{
  "n_experts": 32,
  "router_score": "sigmoid",
  "balance_loss": 0.000185,
  "norm": "rmsnorm",
  "optimizer": "soap_variant",
  "beta2": 0.98
}
Below are experts of layer 3 (counted from 0) of a mixture-of-experts language model. Rows are named router (the router's row for the expert) and show model dimensions 64-127. Each number is 128 + 32 x the weight over its row's rms, rounded and kept within 0 to 255.
After each expert's rows: "comes before" lists some tokens at least twice as common just after its tokens as in all text; "raises" lists some tokens whose logits its average output raises strongly, later layers aside. This comes from a sample of Wikipedia text that the model never trained on. Tokens count by the router's weight.

# expert 6
router [100  86 174 107 144 131  91  99  90 143 136 104 139 123 105 103 138 157 151 157  84 110 102 174 102 150 120  58 118 179 141 133  98 204 150 128 190  55 158 144 131  98 152  85  85  98 130 149 135  85 138 118 195 114 146 114 117 161 106 116 143 167 139  97]
comes before: "to ", "in ", "of ", "by ", "as ", "a "
raises: "s", "in", "(", "a ", "the "

# expert 3
router [105 114 183 154 132 162  85 186 125 194  87  98 100 126 106 137 134 152 104 139 181 125 170 167 144 114 100  74 135 176 143  78 136 136 165 141 122 146 155 191 177 125 157 117 113 110 151  80 108  86 102 145 170  80 185 140 143 111 142 115 128 114 155 193]
comes before: "and ", "the ", "a ", "he ", "which ", "but "
raises: "on ", "which ", "with ", "of ", "of", "rel"

# expert 8
router [116 118 158 120 160 145 124 127 118 123 104 112 110  79 174 178 142 202  86 185 139 123 155 140 112 162 152 119 117 185 174 116 130 148  95 156 173 121 119 130 142 120 110 163  70 113 152  97  90  99  87 119 155 214 145 169 146 102 153 116 161 117 150 159]
comes before: "the ", "a ", "his ", "an ", "200", "201"
raises: "a ", "the ", "their ", "an ", "its ", "one "

# expert 18
router [130 118 116 155 111 112  98 168 120 179 125 105 102 159 145 153 162 138 108 177  80 101 145 116  88 150 124 122 144  95 128 126 120 178 135 143 145  68 133 171 161  65 166 141  93 125 164 125  33 122 114 131 145 185 137 148 154 120 118 117 152 176 142 111]
comes before: "of ", "in ", "and ", "(", "for ", "to "
raises: ") ", "(", "; ", "– ", "at ", "- "

# expert 31
router [105 116 179 129 168 124 114 148 104 115 125 154 142  54 108 109 134 180  50 163 172 102  59 162  95 140 122 123 115 130 158 116 123 197 139 118 180 176 174 108 171 133 138 161  96 108 126 110 121  89 113 134 199 152 157 138 181 114 124 124 134 147 141 146]
comes before: "the ", "s ", "a ", "his ", "an ", "\""
raises: "the ", "a ", "their ", "its ", "those ", "an "

# expert 21
router [109 117 155  81 135 107  80 119  98 158 139 152 123 128  96  82 204 118 127 128 158 106 125 160  78 178 104  80 165 105 137 109 168 147 103 178 177 161 169 168  96  97 151  93 123 119  73 140 169 144 132 132  97 164 139 111 150 110 159 127 141 111 125 146]
comes before: ".", "–", ", ", ",", "; ", "% "
raises: "(", "===", "s", ", ", "=", "on "

# expert 17
router [144  80 189 156 165 105 157 116 129 151  97 103 184 104 106 129 149 152 109 184  77  91 132 126  96 154 112 129 116  86 135 103 183 169  69 169 145 100 163 125 107 130 104 138 132 109 128 149 132 139 142 132 106 169 158 197  94 198 180 123 155 149 181 110]
comes before: "(", "| ", "and ", "in ", "was ", "="
raises: "(", "|", "- ", "| ", "and "

# expert 1
router [146  64 152 157 171  96 166 149 128 133 132 117 131  95 151 153 157 130 106 197 142  87 143 154 136 142 104 102 116 102 106  62 157 203 182 128 188 112 170 145 138 134 193 112 116 142 153 135 175 129 157 125 142 172 212 152  96 132 133 121 142 171 163 110]
comes before: "of ", "to ", "in ", "and ", "by ", "for "
raises: "in ", "on ", "t"

# expert 9
router [120 122 121 153 233 127 151 120  98 184 112 118 131 145  96 144 159 130 118 198 114  74 154 153 126 161 112 108 107  87 127  36 155 132 105 147 177 134 143 112 138  90 158 164 126 146 126 182 143 116 141 108 102 121 160 169 121 193  86 146 167 169 180 159]
comes before: ", ", ". ", "s ", "a", "er ", "ing "
raises: ". ", ", ", ".", "\n"

# expert 27
router [135  54 179 116 127 173 103 134 129 126 125 108 134  72 130 124 184 202 178 149 151 127 101 110 134 169 119 148 141 137 126 144 150 133  85 234 122  81 155 131 122 108 118  84  97 121  91 108 121 136  82 111 118 209 164 105 127 140 146  76 148 154 169  97]
comes before: "| ", "|", "(", "/ ", ",", "–"
raises: "and ", "con", "| ", "|", "mer"

# expert 5
router [157 111 161 161 216 117 127 178 124 156  80 143 143 112 116 165 125 124  98 112  78  85 135 129 125 131 177  76 122 155 108  78 111 120 112 153 157 136 135 139 170  76 167 119 106 147 100 128 151 123  95 127 151 106 174 197 147 175 153 110 159 181 167 124]
comes before: ", ", ". ", "a", "i ", "o ", "ed "
raises: ": ", "m", "as ", "; ", "(", "s"

# expert 11
router [117 111 175 143 162 195  98 127  59 145 101 173  95  88  79 125 145 119  93  81 116 100  63 124  56 196 119 147 103 123 155 104 143 122 103 194 160 142 159 163 114 136 126 120 126 111  93  95 158 149  87 102 167 113 110 214 149 170 128  73 125 122 139 117]
comes before: " ", "0 ", "0", "1 ", "1", "— "
raises: " ", "— ", "– ", "are ", "—", "at "

# expert 15
router [147 129 146 141 183 111 163 129 144 118 117 148  89 103 123  77 159 135 112  96 143 125  93 188 119 170  57  93 124 151 126  73 149 106 103 157 159 152 121 158 112 117 147 129  95  82  66 144 140 129 138 124 126  93 154 198 151 167 108 137 139 165 127 155]
comes before: "\n", "- ", "\n\n", "The ", "| ", "In "
raises: "==", "He ", "== ", "They ", "- ", "==="